config = dict(
    n_layer=9,
    d_model=224,
    n_experts=16,
    experts_per_token=2,
    d_expert=272,
    d_shared_expert=0,
    activation='swiglu',
    moe_layers=[1, 3, 5, 7],
    router_score='sigmoid',
    normalize_top_k=False,
    routed_scale=1.0,
    balance_loss=0.000143,
    balance_bias=True,
    init_std_router=0.0324,
    lr_router=0.000405,
    vocab_size=11707,
    norm='layernorm',
    norm_eps=1e-05,
    tie_embeddings=False,
    optimizer='soap_variant',
    lr=0.00275,
    beta1=0.95,
    beta2=0.99,
    grad_clip=2.0,
    batch_tokens=[32768, 65536, 131072],
    seq_len=2048,
    train_tokens=585700000,
    steps=9117,
    dataset='wikipedia_en',
)
Below are experts of layer 3 (counted from 0) of a mixture-of-experts language model. Rows are named router (the router's row for the expert), gate (a neuron's input weights, with its number), up (a neuron's input weights, with its number), down (a neuron's output weights, with its number) and show model dimensions 112-223. Each number is 128 + 24 x the weight over its row's rms, rounded and kept within 0 to 255. Numbers have three digits each.
Before each expert's rows: "comes before" lists some tokens at least twice as common just after its tokens as in all text; "gets" lists some tokens that make up at least twice as much of what it gets as of all text. This comes from a sample of Wikipedia text that the model never trained on. Tokens count by the router's weight.

# expert 11
comes before: " |", ".", "–", " |\n", ",", ";"
gets: " ", "1", "0", "2", "3", "4"
router:107130164144145126132122126131111145103125088110113162150158113167167146146108139181116142102187117147201130117151171128083077119131154094123178094147126125138136131133118110152126124111084103140109144166113156132113127173137103075151098136145104124091160097124108144144135152117138143103098102090133097107145124148134146105102134123108
gate8:143108127131112166092158139121104108129147160100146100091144096107115147166153101130156121144116108121080123162150083115126093118130116174134137114049128153134084125129109133171098132118135125086117142109116144138157090159166142120135157124160121150178155101111115087161150153125127131061108123159141147124141114187130099123100124105108
up8:169154111151177099138114121113066109142094134116137148136153138082118142153133095093114123133176104117159111145103117116121121150115130187145124129104151098122118127129136163156156062181121094130162071168076145074142114159124107126157100116110114164119138117132115150149108120161152138139092079153145130140141137151158138120117136125139
down8:103122152154121123124146130144161109085100147139113110148116139097131183114151135126116125167112183108153089124144089144128094103151150127129096140134147173112145165147126132104108112128136148122124117138160113128126110108162101092104144149151165108109140117158076126093168111157106146118133110112121108157077116106153073154135126126111
gate9:154114178147157145140120111174141098136115061190149115137098138138197124139174149121086133121109140122145095105119124146111124120109092142122121138129096154089139125107140116155120126106155107159105126077160112142153135146102131104098090098147124107165110067144107139134146123163180123116126082140160116104117123085110106111131133143112
up9:125113134145190167150096152086116129117124132130079113130111127142097167101158137136067125189114168161097125124118152091161107104165139153095118133127137111080132135142154146163127135123147096130116155169144117096124117077092098097113114120130152123140110153106126122140102147088142100132098146101160122130134134080131117183091128155162
down9:123146132099101157150123119132138129117114165163098118142107173102107116157146139124120119143121081140162162156120121134109094167132121136096111118103130143140111152113121147128056133118097106104140084105097142156104135143127120144106157132121161140082109164150104107129088116132142144168176147113092133115101102088097100130111142087109
gate10:102131114122100143142121173125101149138126111106137166144159108122089158096128143138128163112116096172146109126098117113131121113114117131084150135095109137153090144142157092115113081127165121109100107095069161131092145152108132138126111133130133114122135146109081121139111085138138116133101083123122098149098126140139128086111139123141
up10:165144114112189103117106100126134138137122117131145161127161128072133146120158093101139121147139106117119082132123096144133153108117070108085145083100099100144134105113111116160113106095111117113123145158101151126144095123112111151124096150170146089103141110135079126136166094154131106081145138145125102165116108130116092103134118129127
down10:112118135137112144135121180137175183137108140111116102167152115163150133161151109147152131107155140145146170133163123128148129140100136146158105138116141101129151142103121149117149143158107101127164086119115097173121150129124126155142133105126147077153125141126172125127121094125109132171122149140096150135130143109133176174075139160150
gate11:134116128168114122145126097163131152129121163106083129134086144074142160143109122148114138106114098110140090148110159157148142136150122121113108143113126146174139126090136159110138201085158088103116130121118110119120110119094100158137114139115116105092139124138153120160088097111115155103100111104131120109109111111095114125107118202130
up11:141125124171153120106123117125119123093182090102113116118170092125129117089157110116142132137135112116137139133095163143159105134107095121121161103124123133092097127137114143126145102160148118135118149126153120132128106141121126162109099121080094138150096131166102151094105104143145081111145165123129164105120134064161133163125085108127
down11:132102108120117160124161092135120146170108153135124120145107137100112172114138125106136079123125090158101148147170135144121163150151145108102093113127136112185133133105110139112127117152122129130103119151128045130094137119130159097085145142153153110145165134080146073131121151088072154131117141113138097125136160125091086076150152120112
gate12:116133112140148134124116113132121158120124130133142081125146126130117135095090125153118153170168137145127080124079127126103112158159097146103165121142121061148104119118133107145142167144107136168124130162097157124182132166145131135148126089145082090116162098144102103079126133139154134165129134104129137111122118146163116155135104122110
up12:133126140164125128091101147170118124116122121141139131125121149133114127145182151107115113115108117162187121134128172138094119153146176138125117139120142124081115124132142102101154100095126131108133122125148123113105192152097102181136149145089143143115107149152168128150097165181066112118154121139098138140126144135118158141130121148106
down12:130153130143128131110137088121154115169094147129134130131139144123088092123145093113111123100133081087092113103138081141138118139149139155161153148099106151084153144125127153140113094113156113128121097140114116154132128072160132102151169110116138087138138159139105128137123089136137127188113118162140128126139098143134100113106155084139
gate13:110088137072144073160120113101107151148127147113129137123144095103159101130145116137129118097147122137161142123107167136109090115122119151166115160147168121110089156109135133118145116139166122142091153106145122072126139128137102117078086080118165131155174147114150139148152157106112102131118115133096120131107115127107097109178142149135
up13:103122172104136098093102114104155138129168124132131139141125109128122129140137146112088123064093120129107158103071159122134142115140142166125147127166099133152124121177123130120144130111119130195096142112120115075128138137107089171164133137138112125138159111080108105076134137133157155080137144108108104147096143123117148136147128179140
down13:137110157118142139155099123090164142150104173134130133135092134115136136116122129138100123159119101137084140127158143145103163113150170121139131121117101095115157096084148150188096142142124107148075079108127126119137147155128162158175134111129124124094139130119130169147138147086116089174101116111125130106140155127140120157098116134164
gate14:109138099123131118120094155127082094124111115167126134122145139129152113120101155118136128171150135110138157126140109104116140145109120074175104147112120154131132131101151125161157076159148169114088169139141153132157108106194139137110120079133113132124126128115151148112175118070162148120132123139133111110170081127128133139150156143137
up14:099126128153133117138143111159128106112107131101111113121112134131153116167148104190124129160128142144151124134134124133103103166116129136129088127113119112140106141098146163161114116149125137108138119133079115102151077114182124139127109132096124131133170110116107136130110081075139083143163176169141122132132108113164158184139159135150
down14:159138144109140124128164126127145121132134094134140123154116165162160131118123096093132097095096138107130106160123132153144130140133140120111124076107079134143147087146133141151131121143116115122159094118141111090113180141109109159129098217106149143130116112111130101123101140176128140177166135086120087142149184098151118096149093083106
gate15:137111111105113137121144118131107166115116143150114119159139152172123170086122143136109150138142128111130148049116130177152143103159127132100131105132113131122176087115120141173100093104108139107115120104117160128089127149133174093141136140148149110110131120118118176146159141131126144141110165166140151143122136112158107109119123127156
up15:120161126145087151132109111153124116045171145139085143107128125148133147146156136119091106100153137168152137121158117134139117133153136176106136122112122121142151107117134129154121137155095102115139114087160103129126110130132154181128149075135124165139092152123089134151114140115151154133137142090090087099122165099168103137115075120158
down15:126135116116091156126112105106099110120083133092135146146096114069120127102145118139134081129145116185120090156082143173147111109107081120136153152145120151124126126147095151123146116104129143144103172165107129109150173125077155128162118157099089101077181121176108129123144155134103134097108130109153139161114142149126172100090131151119
gate16:113130174082121155142094121128146145123118096116120111097176145137179088102140124130088173135122105119123097117118109146119134145140139164116202121129093123124151153134120114097148146150144123097135183101098160142121092092131182123125127147134141113136089086149123136155119090136175145160131112138126145162157154113123132125150163140145
up16:145093090126118112136135109149125155123146140152131106099090094140127137115088142167121114132140153082129126149161137118127158114094160111092141139145125117127158150105129146144108097148094130102191146129139072110104148140160147090104113154115189102114140137109202117125123170146177142103145130126120131123109097147132160098102115115151
down16:115108095154140132117117128130109118115136118157139152157114144138107165138139118141112144148103155122096099126139135121121128120154095129129161170136139114150125106143152107136098142139101119106105167158155133131104120123116149163123106069145148138103161139123061155132132167092120167112129115149112119083150108120114131106113094162155

# expert 2
comes before: " The", ",", " He", "==", " In", " It"
gets: ".", ".\n\n", " by", ":", ")", " that"
router:122082153177173113110112123155130139143125137132121151172147112147106107126129156116128150105128119195166112116141150116082119115103157104125112158123129125122124136128151099077096108112116114151124129107156123130149112106135179102120121144094132174163127105121104146160121139116163111135094143112117114115138073093110141132105141109141
gate4:151106120098123108119151122134087088154123129128097130163139121112123094203154115107135126099160146109176090131141153117123096176155136113090130134187117134185131127103169120092121147096114114128157115160145136113106101114124065133152158105076140134122150126117110101105130128121140164126153115098143111106123076093170103115157128144089
up4:126117143135150149157090136157126171102089181163117144094111125124162141093156130131121190108100152148091133059125151117126171104081106158151151127131159113114136124089081136123170068124114097107140111112095135144123115114138138130116135146161131161143122104173169115126147081136116142141115145127113170151123123157072161174112138129154
down4:157131123094150144129148130130154112113157145131175144126181139163149140139099174136142115144116118143163103090126113087096102135122154104174111126156139113137123095148128199138141129156150156137128185138125109147134116132130117150113149135140121142107142087127150163094109119072145096083116099123130107143121090124129144150162139129126
gate5:120107198109131157140096154159164141139110130137124175136127130126150098125109162130131162115098142103141087176110144133143116169110129126098134162123124104140153107133133120096137157113114151117107126190118139138168170138104159149162110123078149127156115128145113093070135100124150117127164152127093146142115116138147145109101131098173
up5:113127129158141133110131171165137164120107126145111115140108088107131115115107184152116110140124139110108094127111164139125199125114138138121142153101124133130134117125122100128122122077101179106151093159116102125126115149121180136125162144153176139135067102135110133107158085173143118163133169124109137104143178143137127113150163133146
down5:121146149134127121150118109142119115130096097135130114150132123102135112147111131109125118148152101079074123112140135132160132135105117107126145107087141149137129149098166108139114135098167138124115131108148059127100139153162084124086139067092143143130152124098116110136102130148109161162098118084142171133140102137122131144127143100122
gate6:126083099129128099107139168139174185162160167157147167130186131131091172146145084170150093134127107122141122127107126144103093079105137099114138139205119117152107093145146134132098132118165078128110136185108112129154113086116132115144104147113142132125120156149118141141109135124129100128138181134153109086107125106114164083133145100140
up6:140091129125185140142139145098088115097127174134128075109136165139096135117134117155120118099115106138117128105135117125123114109109117091156128137164171141119115182148100136145101153131149160119118108108117118144140116122127107159154123135158135124153157120167095128117110160137127127118139159124113104149143139117115120115156111143146
down6:115145131125112102116184142124122106142147144126123095107118094099097119150151184120112127145111102137141183127092129136137143128170132106128126118130142097127121117097165167132094140168160093080106112149149160134125112154112089125143170124143155139145111131121140121116138094154112099121111136106124154104107154142123108121100114140094
gate7:119136117116119140098109157107116139129100138093157126156122097185132135121121122084119124126099120136149132156138146121141057094050165167130103128118121115162136125104128142086156141136110147119140156141096160146119115116120173143135135116175085142158132132125089133154183098156119128103152139121146113160146135112146116106166126153183
up7:179127105148110128083089101143122143146158129098116182124129122150090129102139121109101183125110120093135127131170117072140148139120118115092137126135123105099134147161123099110145095159132127124150134132089181140117105147124118134113123163131134129122117132151141089105108195099110091139110078152132091137121183136105104143120129108140
down7:159114136097137104090118124169154143155106147137159174097116143107112122124121137128133110114132089156147152160108109123127139086121143130118087135119113103101117133177097121161125129114124132155113117122125113107117133112150107147104191133138144101142150124166124195115095167091157168161105060136111158085159122125098119151118110089113
gate8:135139115145092140137118114107126127185157117163140110087146130107111114129109138091141120132126126124143143137134100157114147110166104105107161131124130150151108100132115133137043155123128135127127119161134149129135135134095109105134150144113102189141139125116130092114158133122105138171100091117163119140112168146120149195130135092107
up8:117123100126109115170123104114153083173126094129120086142077165147097124103150139147129167088137118139138118155101123145101163113142118133172152104107088140092141134159135098110103108145128146139161146103209143111139090112157126156138142180159176162156108102124087100121102102130168116128093119109118113111164152103127143160126124111121
down8:127115079129061078149154141147120141106135110109135108138158152146114130110097099121082112122096160123113121146129155120100116132084115110109129137133143100155108121077157102135140111141125120103140120139135110120134082157117132092107101126116141134149130142118108126136113108122133120129141120149090086124144149143145078139148165088182
gate9:103137079103089142191077167145115169172121101132120163094095081127106126104115140169096134156126101149130120124143119124155078150142115120146093099138110130143111101102095084163131112160152087145122105125129103080152143133114118074103117102157107145093118137139109121169133144135092109085099130135193095132143146155121149119090172157119
up9:084173149172127109143113164146137129130131115186118125154117110129072160131152135134157145080153102113091122130119058100156132084134137117128181108069103133094102142115102138107129157169148152171124111139104156154125127110131161109149137139113158126147133146128117137152135141145137148135122108122137117144118105134134174122127157134165
down9:117087181138169164104103119144143125104136104072117112144157117114124114137155133119097119120083108107111137159139157135127125108101127131136157132119135094128078114175114091150150085105136142144174141121086129110099155123147150159082135109130106179152118080139110144110128097128129153123114128172116142099138097121180135117126140134094
gate10:074120157164144148128143148113111116101115126166142123123163136154066126124153116163154107138093123161110087138107127124166125150128139112145099114140133161163094067149146145121125166119152161130191132115099104176127085102140111087133125141109098140147107107150062111158129133105154157127125135164131159121146107137110116129147125145115
up10:109163135111129128142117166151133163156101197152128128139127130118157100132142118109130143120117108129107154098127123151107166094151124158136154066107099092134098073131115118097112141145169111202098139143126107138127109136098141096109152105119122148147135159096162148103147158129164175118138155108125118173123129135153117148086138153140
down10:113121136140152162105151133120134136097133111117057121131143082122103135119125082109160137099138172128074130149137158091095134121104119128135128151115073144146137140087099134133093119138116176077075114137127158129122111150128131135112121134173103106118112116171084124141096143140143128104150123151146173151125119138152149143119135143164
gate11:120099090136146138126131146107143176172101122106105113133176138142120122130156131152118110081139148140157136126123084108099162099102160136106141144120102159155144102137119118084110160129141136160145111104124115091139115132144168105124090087105138148120115088093101155149120181128129162127115125141123162148112169132131107119127135159103
up11:151162139156122157101110068139131169139110134112126121161097151137113141124163116143128099118112168140133116146143117175110156134136161132062115156146131200118115089156154142136121109127071103163093097087175142154136120131133131096119123121117133171143127130103084160138109111110152153131122115116122154130154125130108180116128138175074
down11:168160158126152154119113106137123079107116135141142122122145090142133114137119123083166145137116104134106143170163134092156141073148103107119147161114119192066123079150159107112136124122134085141147112153105150153115128183160141174137137110146118137130119151109150084137112088107141098073149117121151157081084136138098169141123135126162
gate12:155164157112118113114117108137109125131143085120110158172149125105086141160156100152150130124139140138121132151167126111113128138137112103112151170104122129134146139124127132091127123107181133121128111119145095083115116157158085143148119155131129133134120161126153117120078134095153114156141121108108109141151138127134118126171124123117
up12:111122127121128119101158124137145114137136155133171121108115096146171144169100166052099127167161107113129103147115153094117128180121121130099105148158106152153118107133141130114138131119101124129173115098095137109145110135167172129121088122110147116166116088144163145080139111112124147139122085108095120116117161174161122077094204164132
down12:153092141148093135117105085179107114114092160132112086111118130128134107142138147122140131134163152132118148152148148152100149132165105138097116059132148111110130135127114145169100120109104179115063073189110119118145156113162134110085187129070132080133138159124096149138161152150155163116122157123131149155137142127154101138108110164126

# expert 10
comes before: " ", "0", "1", "201", "2", "3"
gets: " ", " |", "|", "–", ".", ";"
router:135135104182099139140158116109139151129102117147122152146112144114126122141137122156159114115149135114149135152149133154123102112113125094129155124122103139086116140163134120162107164118084107150163121107086114155106159099116113098134157141139131109099206102111132129114118159155170139140083128110110146109137128153111113092146127054115
gate8:127102131138130160117118162155095134131112127088155127071129144115141120094119151102150130131167118149137094099117130193111137137108150117135163119128140105132114088144112156148130170110160173177105143161093108132136111117098156196149137152135132129155080115103099121141132127119145104137136137119126166163125160061134138159132147094109
up8:117140154146170104101117093136136150137150145131136118144096085111102131114159101104110110151130107148120136104135102124170117135148093151132111083139117130135107136158118179111156111187115151151118146129103153155095145136165090139122147115104072089124088138154164128129132132140101056170156105136151164193143127125141097117112132165141
down8:141159141148139149090099092146135157140131107148113155161048095130142111107133129123104104149094128112124058129158159135148097134167078122132102151134095136144118130131140138131117111161141118119106080188078155141137174176140136093082183121134105114143119150116110134134145160163103106114138155116133146149136138129086146142120142134120
gate9:142145089115115179131123157074097124138115115127112119139086136093116127137180073162135121136138128169140118086133110129144129156141122148149102145101111143099135146152105091112135130130125090111133082138108110158091113108127137113106160126151121103125160145119099106131135130149151161146133148102124140120137126133145112155165105116108
up9:140119107100129164132125153124116181119142127076101104130090132105114131113121143130113124124122110149144079178157147140103142086153117125131133132147153154163098113143141109147159072088110131128117073137126124152138156122112141130105170142129146120111132148137123121088123154159095145125105141171142157073162131108144165154184090138105
down9:138191130106088120137160130154103146123120093098138160138116137137094137156103124121143097114109160113153166103098101135154079131148160126131148092148099139145179132156135151117139090142140159133136152111090131135156158139151117175103102111135126173165100101092096133154135130117150130089128179146112062090109114134131138150180093137112
gate10:148127130117131142112147114126127181073134127088125138129116097153176144147131139134140089094114140134109093119146164134162153129138058150119102101099136106105129100087113161125089134107108133120154116107144143136110155139128125153131153114163097102167144138129146108089089103142164131142153106136106110140142107119144136160180127139121
up10:134172135115141174140107114127176173135145130179118125109105165117131128095117140094133143172135156097122096159103142108134096135130141134088126164145129156114128121122106129137134151174170063116137147142067108108142153094106139134152114206129140143108137080098165155133114125132173104134131120156110139129118165159113133159088145132099
down10:097162108132092104093158110097091158096144149154139119121142108111116152076124123113146089111137155175117163133125145104141143108120146100144112174132151111154136144097113129123159161129134117153102136165109143169165118130159114140147105114134112146135130085151100144132167137143085052134121118107132162072183101090136115144099135146150
gate11:115136123134073125122158116143148140146162130114080104143091106124106160090162116111147186139169123183131138111146129138112078148127130099111144153143143135075080104121123146143116116129120129170122132136105129187109101116136127148130119095161138082138104110129121105086092109111149126148095154172101110175140160118087158125124130124147
up11:148114119099098154139138104094097122131117110134156129139150167100131108148075103136092103131138134114142135108095127104159108110101100149133101085125169116128064132138112106132110136107131128086140125154144139135153174165141104100134137162127136151150184120138107148117131099115136122143154163128111159160164111130127165185159143121172
down11:146136172118117117095145164142123163068117158119133120113162106151131161130127101138109121089164137095171140144132102138140170130091129141146098133121129105143067080086117170140137118108122102107124085118109116134141131135115168163100129104069145116148082140122091097142133154118106130122133145098089123098146097164158123149169142123137
gate12:118099125119110140099090111131161147119080118133090109087110119132112152133122135118130107081108106089113091077169150104137135112120162101141132094124100123112143127137084166124120151108092148152119155147115083147146129102130125135115136147110149078148123128121135163151133153129149187165155141120098138121094156102152113124111188145133
up12:107106109151147128122108109111156129111124162163090098159106096096130140132125126079181121103117104109155095123168167116124102144146137147148102123110146127115163145112130135113130131153119167110132152117144093088117173117147144105140159159082148117128114133139103122149115140121111157082096117143154122141132134157116138129132146138140
down12:166118180105125134164142066117164091108108105068124144133075122141077146138108116135128129107107130138166137121103094152179145145096095131149134152145115155142156148107154170125121120129095153096120126115123150118123143152165113139154154124130110172116121152135120064143126100164127090154152138154117126138148130087132117117127123141128
gate13:153159087138110150106136105130118129145081139207160146103137100126118133144123105086137109114149164077124167102160129161136096114096103105112090168149178115120111149120135171102158118116109114131128172150097125160111146113131135101163139125094106111156156150150134140139137103112122159122127101110104133139128112112117133104145161114114
up13:107130096103124167143082112116139143105125167129145141107161121082118106131126110156080189168149150124082119139145142126152127104139138103121104132120136170118097113145170103115126105145085157151125139117147147130125124102135110126142119131133136169132159142087107122080151149121124119085146164142179112131091107154134139140147127142098
down13:109118145141130077118131134178098106142160136174133153094127132113143134159109126132114129132156116128100136132127148171131123118168134135097127123104126161146143137111144117118172173134092092089160142146162095060090141131120105119118161114104111136128160091108157168117094130191137145162077117132101162123101140111078096115152121112148
gate14:140096130114112123124110115104172151129117139117192146127132124124104150112140097195134114145126116112144087102154135119126175132135076132125148097152112130119116134131135142115143154127117086152084127156122114168082149131143138141134151127159116132117218106140158136155145145152159144113138137119085098168145109149097161148099106158159
up14:177115110125161125102120103084132090127127139116146120131144122137144101147121184145135122130136118102110141155151105153111126100171134128143137100140130081127166151123155169160117166055108121084102120132128113122164155138096126075107120094086142101119111123076108144119138141144130130120119120097134169127154137154135085096137087141100
down14:130158140091122156101127159155143085117101136177133131132101133149112173118181124135145123119143102073167149145127154129134139122157142159098104095137182143114143178124134082184099122120150171141160132118129139152107153137129137134127122121100126086118095060095141136098126137127108181135122159141126097137093123125118160091150164137126
gate15:123137141135136152105100115100135139119173119112127131140106114155165072068131165134123106105122176150152132095143147134132124127131144113155124142116143141078101140140107153131133168118142142158177168134152141121134095152145129125109131163094136092130214117097117122149130135101160154089125151135131134096124122133110071109122139137136
up15:125136150149124139161122142098087092159101110141161140158117162083123107100114109080092164124110155160151132096134113107138143178147156171160119128133135135122142140163134110169078162131144144128149168141107160111134084116133127155130143154139159105099162126163116102134135089114120173110146099177122170112116107146098120150108144121104
down15:130147144165082091126165092137136149038110129095164156112100120133139110103171135129121114170147158120105138137090107128141132132099119121168161115138130168107146169101132087127112151140137110180131105140124162057145135123125118132128144096099127140148125128115154111109097101140122121131140169120115131113134096147129110114077145142125
gate16:154101115127132130135087119153147124131120172107106114145099176120115116124171132092164138143157160103168133139126120087145123109132121139122110111149143100095163160125139094152114120103092070141148154139129144122119122125107141069088109129145129074160125151163100108116117151106131079133135101127144082178088135138145117120151116132138
up16:120143101081140134104145167128132144104116119146113135096078106146124154088097142158128076103125128165080166095116130160101094137126092126114125125125135130144126098132120156101121096112150129144136128141161152146108098143109122131100152160089121149144164136198141100133147137111108123117158125113172129134107079098129139159132145190126
down16:119113147099105169162131105121113120098118135127149142151099156129131145134133118094125114114098138126133101131149138125145124158098095114117150120127133192102082124109152129112116135108144161108100135117160125106127125126141112130158119136131118093097144122096136088103168159103174131119131147136133138132161112123110109081137141182137

# expert 8
comes before: " ", " —", " \"", " W", " D", " L"
gets: " |", ",", "|", ";", "-", ")"
router:140138146166147160157156134137131129152122117113102139068131131123142108134125139125146131117105158119127108104114108111149134154137106134123145160134125112132145160121126111173104155105122124138075154144146134150094150124120142096115100145130150139114147133126123148072140166139135158099034125139112118134144133075111134147122133068132
gate8:114084138135100126118113148142129111177108123104125102100049141131108138135150086135157108119131135099127115152085170090108126091163126103094129159127128129160115104114155154137130099120192155133126127131147135114122113087107190143102119132144129090145148088123106084184114119176094131108141173108171186135146145164139163078118125111138
up8:117145078128137150110109145131111146130067113155154112143125092164173099144116177097127121114166100116155099156146147144141127143120123179069126172119180140110144100113138087130128148131128119103104086150117084168135166147129113091110126123102151106138135154115118140153074149108111132145142112128110152118146137135086146149113135119105
down8:105142128095074096138114134160134131145172110109110152146095178128125102110149119116156147141100133126106155139098134096141114101122142083133145154151106154161118105115139116143111128093137128137107157125128173054133122123132095114129124104109115089160160123126155091096185138115104153120173117094097103159108152133160112141105140105121
gate9:065143154167069096114101141163136111147135132148175142130128103091112139135123129135129118183142141116163115099125176137133138125077148135143096107149140128137113160099121116140111162075098138131117120134113146136147119113105140140098107142108186120099137113154122118143147134156129167103146132152129104127120169110106125157082112138120
up9:164149090139117111159123093156124129118165156112102104142162157139122145138120103159137148136170120107130079130133144129150150175118114165135139142132122137098107127093146074149129142136141128121113120142099123094087096098090049133108121125109137133127132090158137157128128164116124111132130157118112115143173102144134134147098124160124
down9:119100143117135146132114137119129120102156115144131132160142110086118131168102125124110147133111111153165154100114102117126121138134106152152132142087108137118116131101140168113107174149124105098157133147126115112107105157131094122089121149155128135124115151157129078108084137138146113122128099107084124099158104142130067138106113160130
gate10:166117121161109152109118132136152119117107155119165090100105129100135103173125151123149135113127160145126075162115146123145170126122139125105127159121124163138163134142158109151119140098132104102141106122135144116116100120102147119139112116115129124089065118103088101109107167144141154112099086125135117111127152096145173121149162137098
up10:130119116173142104184093116144103117074111099114162106079104141099142126130121110148080126119117109137113125145124143143108124134131121124157121095117117090141103088128142122108096096113128165121124123068135137105154086153139181102154130139175113140136070074125120190127111164128133163117103111134166142161154150128123149138098158140112
down10:137125153123095162150107141139129132078124138113114150072098137086155145132123118101102108135110131125100136160134105104116141114131117089166123090173106172067152091126143159097122142115141136113136178140136091112118148129148108145127121113167167173107168112134123134152123096130166111094140128120129147116120100122119093164117109156126
gate11:150162097145127148109127109142147120128068116145139096105151192129100118123133087133118148073154116151142114104127116125109127117117091149106134152133144132142151132149157200148160124122102166169121159072129139122138143127133141163079144113168120112133110155116135110111153112081134122123158131131128070131106130098132142146133113093102
up11:129144116119148135134108140135143156113090125166168150133093145128084175143125133153133080135127100101165135099160142164127098122173138118089126109112159101159166157126151140094110139113124117152104105108166151107118108154100163125093120129167119157154101105107137093148153135144089106159126088167156108129075114094083100132162136128127
down11:119158068134122116130068111129108149123147092134112098129120102101120105144169136136150152106124165133150145121106138109094140111148155121125153139112103096161106132150154112134107179073130122120124119155140116073109115145107121163121113121141139124098101110153116146121135091183133115123139144180174112142118117096088115145132114108153
gate12:126124144138111154105118102140111187188139143125138157104135139169141099154139134095100108139137119090109129120118155144074101084126138145108098161126136152150157154145131153120115109097097111155124112114109122111110078103120127137166105201132115178140106132094125153137100133142142127128109146116146136109157167137154115126178165194099
up12:082137130104141114113154093133114167131122067144119152175122160122145104147161174153121114166134163137142133131118102148139093111123100125111119093155146102130063161129099105126065109114128127127157130088139102131112163148091111131141096144132161146120152137103139096131137137191121129084185129177118145116150139105136149144113097118134
down12:132109108125117113113110123131142064135116132152119152095123127144102137125149113127140119113129121111097163099108104099125195153097125160132097155114090105102139138081170125175154118166164151125071156111131138149157100129097140116157170095133093146157122143157098133138132110102163102160125141149137110114091142156135097139178158135170
gate13:126156136142151133153106145132148159153144136157116124157110107141115125136159038101146119096117107113110155136082141129128137167175139115131133109087128103105136099121148133138143146157147157128145139129087165162124156150135098157126141080172130147138134134101135079071177084119106128129109122106156127155134102115138144130118114143140
up13:130140137140105185127131149151122123145135141155118177081140115133063123139115134151130064140165098145140117107115130145159160136103132173127155148165130136112102134141136148153139131102100069137140090106141122129134121126184119106173130146116167167101083145116126143142070167132133150099116103119156108109084102149120109110108142101109
down13:145132152157155102126130138126130098124131082064108144128120172144127125124099199108115142164110111108091139181084143111110135142139097087149126161093136164133131140096144114146124140102151146161143145113156110127106102079130105126088151141120117073162162109123141131107125116104161110171113106115115120132162132096126193157160128176145
gate14:141114133122144152134141175128116140093116141150140136118100142082133110120152085121117165108100137125102124132094103147135130159134106130096076106103133175114134135118158096121187147134122144176139166116104160145116145118161114112147112191099113173092112122128106164143152109130147157134141138098119133188122143160116137172115133138108
up14:178145146121164154140121079156076108109088123125154145110138129174111153167156136093173112106127117096131124061051108137121121103093095087159095103139150159142153169123128131142151144163137099158095122128175157132118158129173134143159157083124141110119133113089151075134142138102147150089127177083120127163145127134112123150109122110127
down14:091138126149166091175093145127157192114121138100137179109127117122130095106147083141126096116141146115106105163141093149168093121120164147151124137121101091091127119127123141134106123127143151100113102105113113147146086123133149135098107138142184136126123157133111131105145130103113151127091095163158115129093119101129133119124115049108
gate15:101135124129089084121132113155167116122090110148174133154138111115103127169136122096130118114104133128148147158131120140129130125117132171136145104123133123104118084181136115123116140112091125105161128138132166112113110149086125143173168113096116093129112134126149124115137131142143121144105116097109142144112110141139157106162086144124
up15:118126103107134111135128098176148124134147115100134186140113114138084101120129106106134137146125114098150145115146097110121092152140128139147126145137087126113169101149146123146103186108144151152176101120103142098123131134126137117134124165080149142185162130146097129151126125084130133145135126097139142146120140181139072104153102163129
down15:155141100095149124112138137146111114145120134102124143155133092137108123149090106093162162130133122118113142075098139146119091122107123144136139121119113173136154126145102140113151148119115116126127134108142140139115133140099137097131124138141137141151123132162120096133141146092121135107140131114158121102173133134112159127142079167155
gate16:129184133141117139143143114106112111131170142120142157138165113166103116140126119166139138141105158138137128112129116133085130116117136119157176127115164106147114143099117153140085123113097108135143127116105116073144189102078123161128084129144117192133129121138139090185159141119130150119123105110121127089103172125141119133101107135145
up16:092120123124131142178169092151111109118075096180107176130095113117153123118103104153133103178077154114160118145138128111151157153112111149149127081180159097111072169103158084139101114129124119122081156102133058118147149121137121144107072114124123162146146136141112128122130105115098145109145121130122072108111142131137113119102145136116
down16:146117086095148083199122109130127150117145121151143152127126100129144131151172119171136142145134122176106137133125103132102140133129141098123111102134133100109105085114135132104101134151165133101131162079146111139172137100089119131138114127142104130096134093177130148107132149081103125128128143112113066116089130154107153144134109144117